{
  "d_model": 320,
  "shared_expert_gate": true,
  "lr_router": 0.00117,
  "vocab_size": 8192,
  "lr": 0.00558,
  "beta1": 0.95,
  "beta2": 0.95,
  "grad_clip": 1.0,
  "dataset": "wikipedia_en"
}
Below are experts of layer 6 (counted from 0) of a mixture-of-experts language model. Rows are named router (the router's row for the expert), gate (a neuron's input weights, with its number), up (a neuron's input weights, with its number) and show model dimensions 80-119. Each number is 500 + 40 x the weight over its row's rms, rounded and kept within 0 to 999. Numbers have three digits each.
After each expert's rows: "gets" lists some tokens that make up at least twice as much of what it gets as of all text; "mostly gets" lists some tokens that are sent to it at least half of the time. This comes from a sample of Wikipedia text that the model never trained on. Tokens count by the router's weight.

# expert 47
router:432538471447496520453496512405533467487487477545524514574391563571454557544510551496551440499491510488511479463523513449
gate0:478472531495577477498485572541482499457506507518502504555521508451532530502485576536536486520454565586524450482453518467
up0:492429468570524462554563542504484614560510464454525558491477434504574577494514489507494502548543538471516470509520486527
gate1:438497544565580533506484512454499480490469517557546437476453484483451513536493460530468401544503437499518453477499378505
up1:481443501494480492488502550525446521473533524525474573478524423457549440556433542518525427572438508445469458531489544536
gate2:532548479472533435507482411440466490487551519480432536599542461516477509513509475518569504503406536499516470518507458471
up2:531560439445468469470454563490527506450399476492465464454512526441436477498477520483517459473460472449478541499482466495
gate3:473421487554545434501502488508437477527491475547475502489426499478501504476526483465582500562577521526529521532445456516
up3:507478512561586440499478515502481425548486488563461442424493500539527541518488518471615479496570524587474527491500449588
gate4:519489505554493569484457444479552479451538506478548545511534496475541483469508528473530465532509474499523501509454491483
up4:576515491568556485465528496478530515548535499551523513506488528511492452491547518480547538510516464518522501493618459493
gate5:512523510507461496519448484467443487519559517563533524507395517516476494557500510442585501462467423516461550433543479448
up5:486477446464448530457460411510443483519519518486581482479398477524466491547562516479533540485538494523498532514541496440
gate6:573502493543521449459493430472551541553569512527545497450487498504490492529514563490466544552480498397504448482508514465
up6:460511454542474438514557551470566535523555498565515515508498507517493416547489526472440507529553484522496493498460537481
gate7:529514476551424472508510550505512446533556497476450472438562534565437464529472513492455448485512502484568533507507481462
up7:432509508434517481497495520475484478501501513444478580568467481445530480451511526478478504415503489524510488496455556572
gate8:481470464510505422484495514537485545530480458542535534505514503509476570504502459507483453484527465514513483543450451506
up8:494516455453563493476524457503457522469469560556429520459510511419492559452552426474552522474473505542521512495507468467
gate9:469455516473505504505488539453468477517516453550501505512498508455554527540557550422505465500459536553488468549525553492
up9:487476468514540477526504530505523489544464471521526533526552458480520506586486549558518493526465545486542552482545524549
gate10:458479486486505469475451511464474480421553476459482547539471394555536552555463562503590451493458559470516515409383552470
up10:498498547537446536536487503591518497526471493515460494534502591497501441467526485463413578527486476508468534574526432480
gate11:550498514466498497483546456447546542470527567505465500469440500447480491477526545437435540475491567402530490451552469428
up11:494540563488513545532502537561479401524510453494505444481549507509489543486485457553510491504487461521453513531564461499
gate12:424431494475468528513428583465534483498525503564485520500522524492510553507520496462461430453509522510482487557547526593
up12:433463492459464564428419508495496519493499487557543554520490536543494550513506527467531449439583515544470511548536529549
gate13:512499529502468443527525526499498539487518474410487550502482547509495518534492447576500517543531489465505499509491522455
up13:458456457559452500494485523478520550520468463489552523569549450533548485495481503465453499415477486434520512559530473591
gate14:546484464515487464477590459471443494559453508527529492502519513546509559472516511524527529471552547558497546477536447425
up14:500566552532553502509489505484538567506453550484538483529463559529534514496475520486526473518570493425482478544582624471
gate15:517570405452507484535515419506556537517478514432531496488511502487541494501491518452453506520496569547492395456560474506
up15:488536492468512566426528566520514430537552527529513520539551542505444568521536491481475526539495485484461497517509500521
gate16:474521493534627407518523530524490493533508509527424565451427520505483488495535461516571483459499561495491466534512486474
up16:536484511488542412491546515530435461435541441493443531455417541459477532471506445473408445418489459500534512509500474495
gets: " ", " the", "1", "2", "0", "9"
mostly gets: " across", " addition", " contrast"

# expert 148
router:443575468416501499467520528379535494484519523535514460567397589503495573546460506500534431523523477516483459479560528491
gate0:477475567470565419456516521457468591460550485565459530493487536464463560547474523517555527525453425510507496536555453503
up0:546515472508492499518483548553440482550492527453526525504556417480535476465511530407479432473473545535534530432535501561
gate1:506548502463488452463530466467525512541494555548548495529494469438495486489500533483496458432552561508499442400475476496
up1:499440549544496580536477536516415490462528422465538473501540531479490468504468460519443490555465462463535442566540461524
gate2:458455498528424472518538541459512574518608489542443556563482589537494464539516559484507471457517450547504482453531514452
up2:501441514504506532533472489433504511527569551517401555538494573516512453571504550514530463467463387519477512470500509510
gate3:451554570475488544456522522459475497512547509492542461610508482496495558558477579451565565507552497450476465465504488542
up3:519448487531477490481510528550522532517407499450468511498551496498473556459534491544456477507492465554539558581516586491
gate4:498549472534540489539533480472530493485482491535525473514489457461503543546591516472547466534513523534413474544561484489
up4:501511529450438489513496530480501457484517531467477529476495541500513477478503509540565527476561515485532534549484542532
gate5:550501482507479599499469476496464479510540425518453548499438595478492516527473439480461462513518454511468533500494613491
up5:570489492495538553497471458465484431499476563500438458570430586521520466503471487501508589522509502502479545471589480527
gate6:449497487503568516509489495501560430523489590564502545595542533463470550548531522477515549548507472541504509484574530512
up6:480504494563434461491484441513561451490528501506515572518496481491486513554522462424488452476414388532465541432484502508
gate7:522565399473512447486558500488473571495443491519483498496480523463477491521510416485503532500481482555479525551485471515
up7:460511541504456495487484537557505501480497508508488504514520501474475522497504454512540481501514492532473447511436447561
gate8:502434569497446488536426496530486447591500537518588569534523495466475502491464543446569472503468479498479410470474547537
up8:527476520454511494528492486513449486494540490597598461477489475482532527488438498506567420507537483548499464516496544592
gate9:461481572497553575525576449464586487525533512511478475499522484385494481470502505528508467575531460465534615516538450408
up9:448483485482466466590614486482538482546546492447451501510505473475549453463493551534512476555437484544420568476424503439
gate10:478492488513450536612471485471452519496481525487480492499508508518511570471541599525484525531507548470481569558554520509
up10:513436520474525536562511538478473520479448554486501460522485514439444444504496519521470427553515509492470578575537513471
gate11:459532551484524537477468475477479556523532477509539527547519541486545478501528451473511483397552404474494522546545575594
up11:477485518468551516485533499510505521510535526529525494528481504475539520483501391446511493469517391447508509569543539588
gate12:471433592450498437464475533494594467521519476480437483526483538477509499449540498567495471528515516506557452475477415492
up12:515533395513449522543570510489430487491506485570560484472497472503509481573462443476510540468481482550438520468551512510
gate13:444544472478486488472481533392497450458561536553531462523445496473463457543533528456461480440482528507499544480496577408
up13:531472526516471528544451519544474509430470457505417490558531495455546517492463542495456455482538451503490515531497442549
gate14:464545457434510554480554479465505488464475500551494469556464538495428456540563549438413508532533529540438470473495488474
up14:528486531531470426502511461498539524555561472474423497477509492520504523443520446470513509522544437505526520494496505477
gate15:537504438464549468546573485395517519524496528499449535503553504522453453512503494497454532516505485445529546522498547549
up15:464473496565465497513478542553461489487425435438500477447477521457544473524483496464556469500412537510491450460523496553
gate16:491537512575494462488488461531503438553485411515489504540477479525494424590456490551461532465491504552444574485567530419
up16:489475406423500548504539470535439544478518512487511459517509504494495512437528460488520476472433491536539514478505475432
gets: " ", "1", "2", " the", "9", "0"
mostly gets: " addition", "vest", "digenous", " contrast"

# expert 20
router:423501497509500493529495485465535461489500478522446453525466599469451509542503493526531434449531544480521444486514453481
gate0:451520483489553514519500512511526535491551481491434471510394539453468443468505470558462483503548525506543452496533449421
up0:457530477450509503549474451518454453515587481566477508465568520481512450524454561505515477488604504492476400492515502526
gate1:412515489513524419500525510528525544477503464540537524472593444497460432481509507453540505432505517438416473464488479521
up1:511497515548431534423482545496495483515512460512475535413535491505444506444538538488472492484513428537506487449499462461
gate2:481459535520536479496543448449475504523445536560474492524433528510521537544531467533469609502498519517444455471478435513
up2:483525565493535476512475480558517470481553524514470514524609564503486483481520507509479565544567576469495541496526512475
gate3:508507490447478488464487502512548466487529485537519421522488545482541487559506563483490522449478481548501485532500431552
up3:528508534556487542492519520457524454532498555489501472548481473471440485527512454554491517534405457530505551490514479476
gate4:476492542497506519555535593492524537525510469477468472461510553477514471482475504498511525517455494510518497513523483493
up4:523434542458407536390556494475472483498489505480421516451486500457492502509541574508571492459555474505516458482503462486
gate5:478542472487452510505505523511531503470534529523514478499537511502485505470536485494476535485490447506504471511559437474
up5:513530460513528487494513450532533561463512505486502478464473489479434524471533471523578520392461530500538500541529478469
gate6:488505458392539532511521524473398593495557512495495491580472480440502485503481480480523512427449558518593477435551504537
up6:550457556584503481460432533519497443540432480492549553447510510483500555467480544481519489465508478510457527510574471529
gate7:498462456501522521556571524501419466473518486483556508526542515540529526501482478500542501492599543529436443498527548494
up7:520498430488509519586519486513515483433529482513589489447494548448474478442587483514476584452588485508471445499466457537
gate8:494494454553515508517463527451529447496477471482489456517513475481524477494460511530499421481521576439517506417500478489
up8:509492505522432512488511509565512500505534520502586516498507516531514516516499497493551574527509447565545605568531546547
gate9:492508511457499480567556567485518496509500456484490471542451548560475513506521471517473435479481545536440407501544505540
up9:532519479467504480494525562506456460510539493566431474546451551560429519516536512420423449457508559508460419529510474559
gate10:467538515500479465458503509449566479445487539552436505536455560498461508521531457399523576504550524555496539479518488548
up10:467458550535468477507491562481494546517492511507440457522512500460475454492486549473509517558524432486519543538514488602
gate11:503496473546572466508583514465542519515639469528586496562487499611504451533504504525445484470578513428488496485486485449
up11:534480549534556475484613506503481507508510485549518510528494488499522495490461512510448466569509528474518534473507499386
gate12:489491524431492503539506445467575475492491543530443433463470513486498533507505513426523518514561441519463433504485433572
up12:478473565566486546540513451500444572476446517454557394468474526524569526467469542542473427491521523519512469512542527531
gate13:552460505451585480499576448463494547479507600467525474564525519469508474501494535481464464518580535485511505571513495550
up13:433496537542458602528468448549484552508499495533456485570494505457520458499494474536504467497457449508557489479499536455
gate14:459520510448547541579494546516577427456503456556492465498415546468446454528479472485522483569507496528494535485450477484
up14:453502469473504520541502540533547483457556451583459483538427543566463519485489450475528496523515510537474524443461444432
gate15:463491515484464506531463486446520454453528551494465443491517520489513598479520452467559468429528527555476393497488467524
up15:505483537483515522556439513480484441492448477490486519473582458557567523464515561481541570487493520474541425480446488452
gate16:504492536468388442539508474509457649508495497447476521576499576480543492480483490529454537521516533531550531537545558503
up16:489496511520504468483496570550458507445452439520514449459530517469435459526544500437516469393551486458502482558446415484
gets: " the", " a", "1", "2", "|", " two"
mostly gets: " each", " several", " two", " three", " Each", " one"

# expert 97
router:461448472484509471527494456458562470490561553548454509534447538431459531510477503417543430449532520454495506490542470450
gate0:504451463546472528488518518437420435496545570430425501455519540544490559546479481494463501445534475507472492435466502525
up0:495472508521425398471548576509523653508447462466520502456529540477564493473540502500527466553522579519508517482517483578
gate1:495520465436461547543454543434505491474475507529543510492473471465465418514466548477495463480482517477506574476486578448
up1:453446519532482418430569551502509550514471541454473446514472492504573470510503449495560503520480471428500555526520525463
gate2:505540410513507472540512502502548543533491524543496534465471462526541470556499486414465516463496453445461544496561424543
up2:513499492586488501495554464492451467507552505558508508417495515415461493525490448466501454597486446539494466500490508506
gate3:455501536494464554594475532437530520457507536549503548488429573517529558478473509500511491512479443462479473473474597458
up3:488500505517481575435493484488442431504515466520523578477541502561549486424517472586391475401419509469470420530495463519
gate4:507535529584505492478477468525475505543477504508526548466499461521491507504529492502484499459557532448505457540515467541
up4:527502539459551436564583502471488551531440468529507503512503527583502467519501507507538542554521508500476519434536466499
gate5:537531486468432467529446536499528507439515476574514446512459499478454529482422480582476513474489408464505488441431435515
up5:495457459524526469484563477523559563505497434528534464441544528461530529445467541567427541449516461497484476446495451621
gate6:504518525432564407537458476485585545531490526489460473537524529487484485482492445405455493494483489463519474487489576492
up6:484515463505461518481483535478408482522558480483502506524458504551486439478516519476537497441549452551481475432510513560
gate7:494475556539497413535477523515575522485527500565534532510377546438489475547446485495564531464519590550577498472539502494
up7:495527599519523506455526552458495454438502562477437504508525570578501578508489494476445614515524527493580465531520470600
gate8:436493563464458449512456521465493450523488501514443503527482558440455469462524483521517489496429459481472425491531463456
up8:497545493526550511486491463540503470461505499510505470549515516517568514525464489457467497570441553525520558505489512464
gate9:464478500540484483525505527468572571459543507536414545519548487583486505531500487419497503482506516520444536502596522502
up9:512438464531479487546479498476524571406449515544420567496478445438447494468504544508552443490494495525533521522475519564
gate10:416555537475500497478518555513453383526490532455405461466473474528497588502464520515455476542535423480487487492522489463
up10:509509505566525559475485457484468512444608484492604481508536537531536501491491485510557531493473487486463526480506518468
gate11:424503556492441514496501570479538545544541510499509473535453485505530495528493499505576459565509503495487478474478456484
up11:595516501477563472391585562499463526453452536458480474486580478507461481525595485531512581497533512519540532465500527497
gate12:468470508483501492614566528419495492541478546483500495462471528450473490606381460509467466482548529577582469457507457556
up12:502460504533534441590502459479478467522423545528549503474513473500447527541393524477495510518572569501531460507513519493
gate13:507490462469475527485528461463475531590515559469471546510489524574484487528532469426512486449489464508460500467546487478
up13:545435465505526518465483508382525553598490535445493503473525501486497538505506475514485531506522534454520455447599383514
gate14:473561473489496497451472590483455552487504530509644505555513526511500480537510460448505416542575529482466513571579568475
up14:557503482523548415528564487487529446519474470465430462393506501537527516457519463534469581491460493487512516490477403570
gate15:522490432522407461500458463482451469520505536472521536525521488470540519455544467550520445442492506477434546601581464437
up15:471425486523510468470551453436463501464580500482492511532464513501525514429568507500575420462489528476491517474578564462
gate16:486517451530499550443492515472484476498523452467465517603486482536490548527505559464495550536531482451453456519514517537
up16:535558485454487487494493548537517474533472453494557486460586504466504492465526398597420519520464518536547469524520432476
gets: " be", " the", " have", "6", " not", " make"
mostly gets: " qualify", " give", " be", " make", " create", " participate"

# expert 4
router:433550483467485457498486510428521452481539498506491489493425569533511560524396499488549452528488485512436452480527547432
gate0:452514530511455449417517562463542524484481482503524475499588510477543508486451561523564454520541518504462544520539511578
up0:529467479560553555512437448540416512571536523527513491520496454573508463521517482503503509510467513477529488492439467438
gate1:514482586485539596529496521450531518488545480412515529511529500467508520506414491461483546523526475426545469490514545482
up1:551502534406521549467543547511525524497572432417493565499470497484473536462470534500542487537498500533548482524452508467
gate2:487570509534486471453522507519519532489561484490473572464480505541566541500564532486495492461443478502476426472514536488
up2:466427455483505557545492500484499469537399536466498443497568487515470437472478506516520536545514523420492529539527457537
gate3:509527498454506551532502494437526464501516460431548494450462482594508505520468478450490595540441488498460476479473550479
up3:479457523481472368495515463505429503523436479519472476480593472459479509480525566503515483457517491551544564521513483506
gate4:512506475497511457486467502494469449549510433454464470502476531497444538593503432514510526502508464500427503442565510546
up4:542514446473474569481543495482490533478517546472551464466452530549533524449517502521520468508464465452491518534505502482
gate5:482458522496473504508428475454463391480568510455491490487491450479494515516479533520487467532532437490503468548514495501
up5:515515499507492552472552515505512506499505493521473501551539479492532455505482460536513514526515445505541528593503509550
gate6:484444452535556424532542539460515454518472468523493485460464497542538538565377488486554474579523470453489463462539519443
up6:514558536492440518511491514532466507503513525490452494522479524506486476449568536576390587415487503583459510546502470500
gate7:477513567514539466454463543480458459512479506462477498529442507511438536497578494464549450475482490499448449483484471484
up7:519465464490523516524435490494573478517474532516512475527373477484440505518556440498518413511439511509438524488496486473
gate8:600504539425571462465446508523466512484523482501529475514577563503547555505521564426495486547432569552515387516512542516
up8:494477432412486475462496465491513507516517531475546520473514530435501493502466440516529495462530477457522486521516478528
gate9:429485554574557518472462451479523464513529514554444511445516541441513558454465494494500439494497444512460452415509508501
up9:552532463508467539544504486495502452504450621490496494519506518540482520548537475576489520475491436467543479474526544397
gate10:459506467487441412542495551519521493502484423430425528529501510515457503505459500542419488493486485438519547487484513483
up10:527481476593542506524531494539448444510519518547530548466490495490523435523505491504505447552513597576491515474471468530
gate11:456485499528580437498431494497505494499543455537517474472543556435499548524503424452462471550517464506456361480541535425
up11:403543399503548539549438484498571534554455489535443405459536549479447491524526456472554512550520538547433483513515477453
gate12:485453539510478550454515469431469495539513506475496484533466527505495535493484507557515540512547472439489480502544468457
up12:484532494486452470488513444538466415509635440506463500479510534489481505462455504596506505482507548471482483404447487475
gate13:505500471475510474559540490489508490482556555498463592535493552523513506490484537518487520525509588452492524547456588437
up13:498500429482556474459456513447475460544528491501521513514521548528504511528466495516510467500417506437502520568506537492
gate14:491563453517500520547526516504545489481474554499600547538418514545486524558438548488492435539522562530453484513522563517
up14:509486448501484503522517494495450500484472456520528486554424525549462565513513531514526456507424501498438471499558465501
gate15:527465524483522477476503498498478470515548516465534537572512536479460466544497494478461465443505537440523508522438591522
up15:468470487520461542537512509508489580474461469507483473505526469534581523493496542505562465468472541539499527481519429486
gate16:433478482477496416516489457537462606474524481465535503507533543497553489428486503444490465492517521458497476472498529499
up16:447420573522485475516523550478485509521506472474529517543590418485547463436546528481554575519492530503594542533463448560
gets: " ", "1", "2", " in", "9", "′"
mostly gets: " Ontario", " Kentucky", " Illinois", " Connecticut", " contrast"

# expert 77
router:440562453524490520502493517455550450489551486483470547519491547445516554521513496526525473491545505507462516518549455488
gate0:511505476527484490553509547489518398465502480487443477512402485535534564500490510525461464528445538491455501523558488493
up0:538553472541568503556494553466517445523482417547406495494464487539510473502505537524462437439453574484423485537550470501
gate1:498461479556521551436475508531506454501476487463454514519538584509519552486557495591435497489482511544502495470532508524
up1:509491487520508551549526597538462488481497492468492578447454429495546499513419490449394530496495508452449520472509526397
gate2:475525454574402520482489613513496497483555493459482533519511497484510563519544527513404553479455472495514525418557504513
up2:500477594471406483478503497487518467457520528468411538512489467544486493553476531429562453501468525524561499569440499537
gate3:520509451390523519461525481488514576488450457521531479470472520486369535533447429537529443496496466480470549513510502439
up3:555545478483508620449572499492560538495549518494523390460532491548492535491380526496499476572515475514414488545501540483
gate4:466507499469458427495475596472483507479489482472450537497504476517555521525422521465471477498485480472487474520463541400
up4:498505456430495477476466579517429523501468497452545546496579450467529526518463517485549492443495518523511474510456596475
gate5:448544474496534515495550560485507482564506530550537455528516480525540483508447590550537539481552518501534476479545468491
up5:428528506506543554491549601510528434497514479532498507459525491470515454488438541562508485446504501515594490462591513474
gate6:470476489506499546512531589486515521516416521419474459548474549535505480509521473522526513471500508450535549527493479418
up6:504436549530526448527481447467499501451515489500516509505572461598531426498448450583490513477510501481552470503462571488
gate7:439519452429544451483557565462465472446622509546530482445456553501458546493504477513475417503508537492414547500509511498
up7:520500489481506533522454430501547544567418479490488483525536447497532487539485552498562538549452510525527473483487534522
gate8:455480538494448486544539441496529515471526463518488505477573526498560479494463464509548481479470516505542583497479523463
up8:575430502458533517484514569525454534502438438461492492532454456516458509507477575498469525449532538469461501528497488503
gate9:487544533536491514570470494492492473505548510437494555522543547512605467545479516485508554485491505435472443501483503500
up9:493439524461518468420497504477472550496513457573513437484469504537386502470575524529447467487478509537519484462519449480
gate10:523542519531507514540473496489494466454450512475441504516399515458477517505461496478481479515502522487508452430472494496
up10:496567540480469448522491489488486482552455449479423462458550556542458455509458481578460507563419509556406456566514477500
gate11:445506443586525467464522457482524498502529559467550565540460583498517528509495497527431543497499497431519451477596538467
up11:577485529464476511528529562475484529523481489476486392476455493534492482512496494491560500450518466460508495464491456560
gate12:504437495496518522542534507496449473429483455508528549497474533542587493483510467472522463452577504482398524504482487434
up12:527552558468535525537523570524500509501518566432514486442523529450523521497465568524506449503518554493467531442465482418
gate13:518549456541459541489462491482548508484445509503487456485545580571538490483488540463486490461575470548487511517550492428
up13:428533535518474511553453442467611523477464632566471492509558556482516512508435470541447470502560495500459516512505545460
gate14:484538451539443496570513515499571489470529485533525573512532446485512486515449493485566437491582554478520568498512510534
up14:507514442557489479499478493481511479477532556482592505504484463473445467539457463457543452483520513481468535536522445521
gate15:477552547512478541433415531495492538498510533456536462518531652510514567471509486512491501406531468504468478487498482438
up15:488502552509537483474479510504476501468540464509528475519578572447506562520470470515512490442511554451445542499494553496
gate16:444468478547441486493530561460472458526524514502512410536533556514539483525525482525481479462476565497576551535533520500
up16:497474509584474503413529528473522471487472522442542450458501512532572553514417600469423456535466574538535556442452525451
gets: "0", " |", " the", " a", "2", " which"
mostly gets: "^{(", " respectively", " ESPN", " Connecticut", " California", " Arabia"

# expert 192
router:419559468595479520476549540455494447524569437400464530555466575556496569526509544505460486474486520560472491482501479494
gate0:522505483510441462475526523472503464600583506552501520549560513529446455551506532537572530451409516492447502504484503550
up0:550486502525459471483551572508466422566480429482470471547544508479462462557522549516494520435397538536461522540507459445
gate1:462556491499430533507513552496514505503467476441489558458438552501489485534491538497506482408470514544500481610466410480
up1:554495489494506550518451508464527514475534517538569509516513488514465518428486500551502536514557474471492526401527526458
gate2:527440460496549456568511497450620551498590549500494503493480489501504540527497495560512466548512535518493551450575524554
up2:516583586534564511545505520575418536516514502571460468494528553505517499459439441497532453448536460428487499508479579485
gate3:518541502487484503518467555450492545539457479508542458534432548543483530502482565579477495518496449497546528516478561597
up3:500482546465521515519520526467501559526513514517518453548434569556556521530490509565426492493483504497484556488498534578
gate4:429400476533489514472459512449513443570522491531465492486450577572431523497483466470467499507504580496463472521466461470
up4:491556534514520517524571458526532529451446486469498491556601457452598506522501436478557450498510445477582487516508513513
gate5:463503509555525520536540599507467439485511447485474530522405570494486568473503517551505461516458529552497475450460548464
up5:484423464500507478578545552535497507493511449439515493505485547471464522462505521481470478449516523541481476461507496467
gate6:439494520538483523538520501469534503587569535448506600513522502559462464574492550536466518477493468448435538549540486468
up6:510512491468488594508494567542489538503511546559540510446513500489544483478477539433532457440453470432418436527607555532
gate7:454542483468471561601469547531446551443487569569481534493442510453461465472529456514442533493460522488508466520486528598
up7:531496537560491500507550464474534481518509453530548482533583558485544535519491546513513475452512503499549498506526510438
gate8:516526568491569491539468534499453457554506497513472524504459509481513488544438534492497475514465545501593472472500514514
up8:448427544512468541438564497465538524486528531491537467569558495470556462497574382500542529472570482490483523591425476493
gate9:445466563519490506552495541436489478554590479496514547534571469583521541520518505507510510492462495503472464442565524521
up9:456516527523537528535451544472470506549578517551464501532507524496487562543505470532480542484523553525455435505569510577
gate10:488456511495542423464484592423509530578534506414559451567497481540469485502484487479527474583559453477492529464504505513
up10:415464495492528450478512552439477510552528470445542491555489488523435479503475408522477495528580467475449552525468479527
gate11:468478483545492560408515562494440508479481450503495470558532563512564521480455504451425510531506517529484459552492482434
up11:582452527518572503527472454532486484473506492533439501478452481540522514478463516521554447517485515450530528481462559507
gate12:454514409553481437450499449410538487478511490402401531574449540488529487495521540476473523499443490542466579473470452511
up12:587565493635518440472530527517460451539522521494509473570452469500510478455509503532487557436488509485558543497502519501
gate13:426533437513540509540548548452574463516550427431547508522497544493504526541496518478580460505499443462489541449489543456
up13:551431535525496531466509496531518508507520541526461498505479493472460477478473497494457457534528454523543428456497481508
gate14:453583479481553500513488467490481493477462544526556536375525509444456522476528509539511517523564455512477463458510486483
up14:479422525473452558536524473532520524475549544509465465526553504531504459510462497448464555416535526444533513533514478484
gate15:538450509510528526400421507503517502539483507462454500502512535454501452592535485480513507490540522462527445471499441410
up15:513501499503528576446457556594490527516520487465441491476461485480542508553471487446524488532477446463468477417459529439
gate16:462521485522492528544461464503559481526468408455535495547436505467487491535492447459509512533506469540456503527553512453
up16:542496532526474431487554422447479481474553473485507511497534463483444590471540431427547496540526504515492486465544427533
gets: " his", " her", " He", " a", "s", "A"
mostly gets: " her", " his", " His", " Her", "His", "She"

# expert 222
router:463515502461490492515495554483527454460550483476473516512504544426529570525505456525537502462534505494543494490610480469
gate0:516541520438547500528548474479553498513595514511546511501408535525491475504468549484508462526533539404478534500511509458
up0:533549537394565489540548461521620453487605486452528495484440498512495554510467534495566450584522526467494568526514478455
gate1:521458522598516448487481545472517530446517504478490496518476512448550491500415492468500535505545513487515511479550524534
up1:523445543600522465525460568464530528458507547474464457541475519469546459547398499424503513558533551472516550497494543521
gate2:462461466523514498449441559522482487489494580510502464545551451541548485473473506443547494521483483537557507440480490517
up2:490473485468490554480491543530506510490511529514413497485510405469529498475506456524505437510506452549551458489547447430
gate3:472570479467564409449497482444489530509526552493559515513475485455407468512494421482479534526483461490528506530546453444
up3:476532487509468432581512506542480465530521506459516484512488491487517499502464490500518395470467509433545569514527560459
gate4:514493510542499480531488515515473497466481489455486507435525554527496458482457521567478459455485553540508505584447507468
up4:517511546486454522502483543528490378517495441455470575514521438526470526471538510488472498482545482468490512499483525482
gate5:478528485471536428547545527467610510512533582597525558506473507511507486532466526380513538461483514489506499497531522457
up5:491519465460502467558524527507556462462513542521480512467506496472506616522512504456491496532479481557535501519547498496
gate6:522537518468489550561466470456545494519511584523505524575486495517514463548442465514481433428448509588492443481422472486
up6:471521495548527474448534526499503452546531462462445438487461490503491509497533581454540531555534522435551526480592467478
gate7:429475562514491493534536507494531477477595492573507533486516478543567487533509466443511417487515514448515474470536450467
up7:486463466532503519481462542489446439553487499464538477560507494616522559537517515489508540525545476514491508507507500438
gate8:504518527501511435541559436517500455493479503509425650467450443546528440474469479563459489534483498459557546463505502481
up8:475516520488500569455464545475467529505513519516575433522550484404440516537479510491566541466523475458482423478522491532
gate9:476522543605484496524464495458526491533520512544423557581489458524514463540489573442488459490539550528468431433580524454
up9:519531470461519467548477449537454467489526489494477513503518556450511549496569464504489533470507442475475427573565443510
gate10:528527549518533470507496506472486504472584505479528456526499528474550524499531424551469553540489525522474445538468519477
up10:526532516524602494424512566496463459441486427510571442478466544553603437478464547515463506456499492521475469481559496502
gate11:515516433554582616484493525494525485449452587425512559516543529468496621540511464491458535551576509583545542473501539502
up11:508468516457551502456461473490486566513533528533457468462451497450477576482483488504523474555602491447464441606462533477
gate12:464565549475542501532440533482505450517589608523532500508420527419532480515505432548523502503449427514570439490595532510
up12:535527436593497497548514509529512473454516474535462497425450559498547455448496552544446475530507459459557469431550496549
gate13:471481486494583404468535522518479487495541447437531457543526549459478504522431473432553435481543477477489595418527508485
up13:492522465448528471556482540509537478480550531501531500481516515470450517541450441456548416460543501498536488454548473591
gate14:527544523424521502458497493487487480450519490508481509535432482517515470485518479471581472583428482519400457574555564489
up14:537532426506458508445467503505522457469547488463409526536396492495434572530525496461574518566478461521418525562575389535
gate15:486432502487493464434491526478547514499489468467454580528538511478459528509523565540527541410483472483450558536519446474
up15:513532483559545447604550457520496524511508494506512495519438463501498439503506514481438508565559556464435414490490510417
gate16:500557514433511539503511549482564421514505477428458469546485544480524514500506505453498565515529492500479504503580471484
up16:561504472535461562490504496526470513494489518517520477461484489477500537463498538459489472536453467455472509538480535472
gets: " |", ";", "3", " as", "5", " at"
mostly gets: " touchdown", "@", " pm", " reception", " congress", " Andre"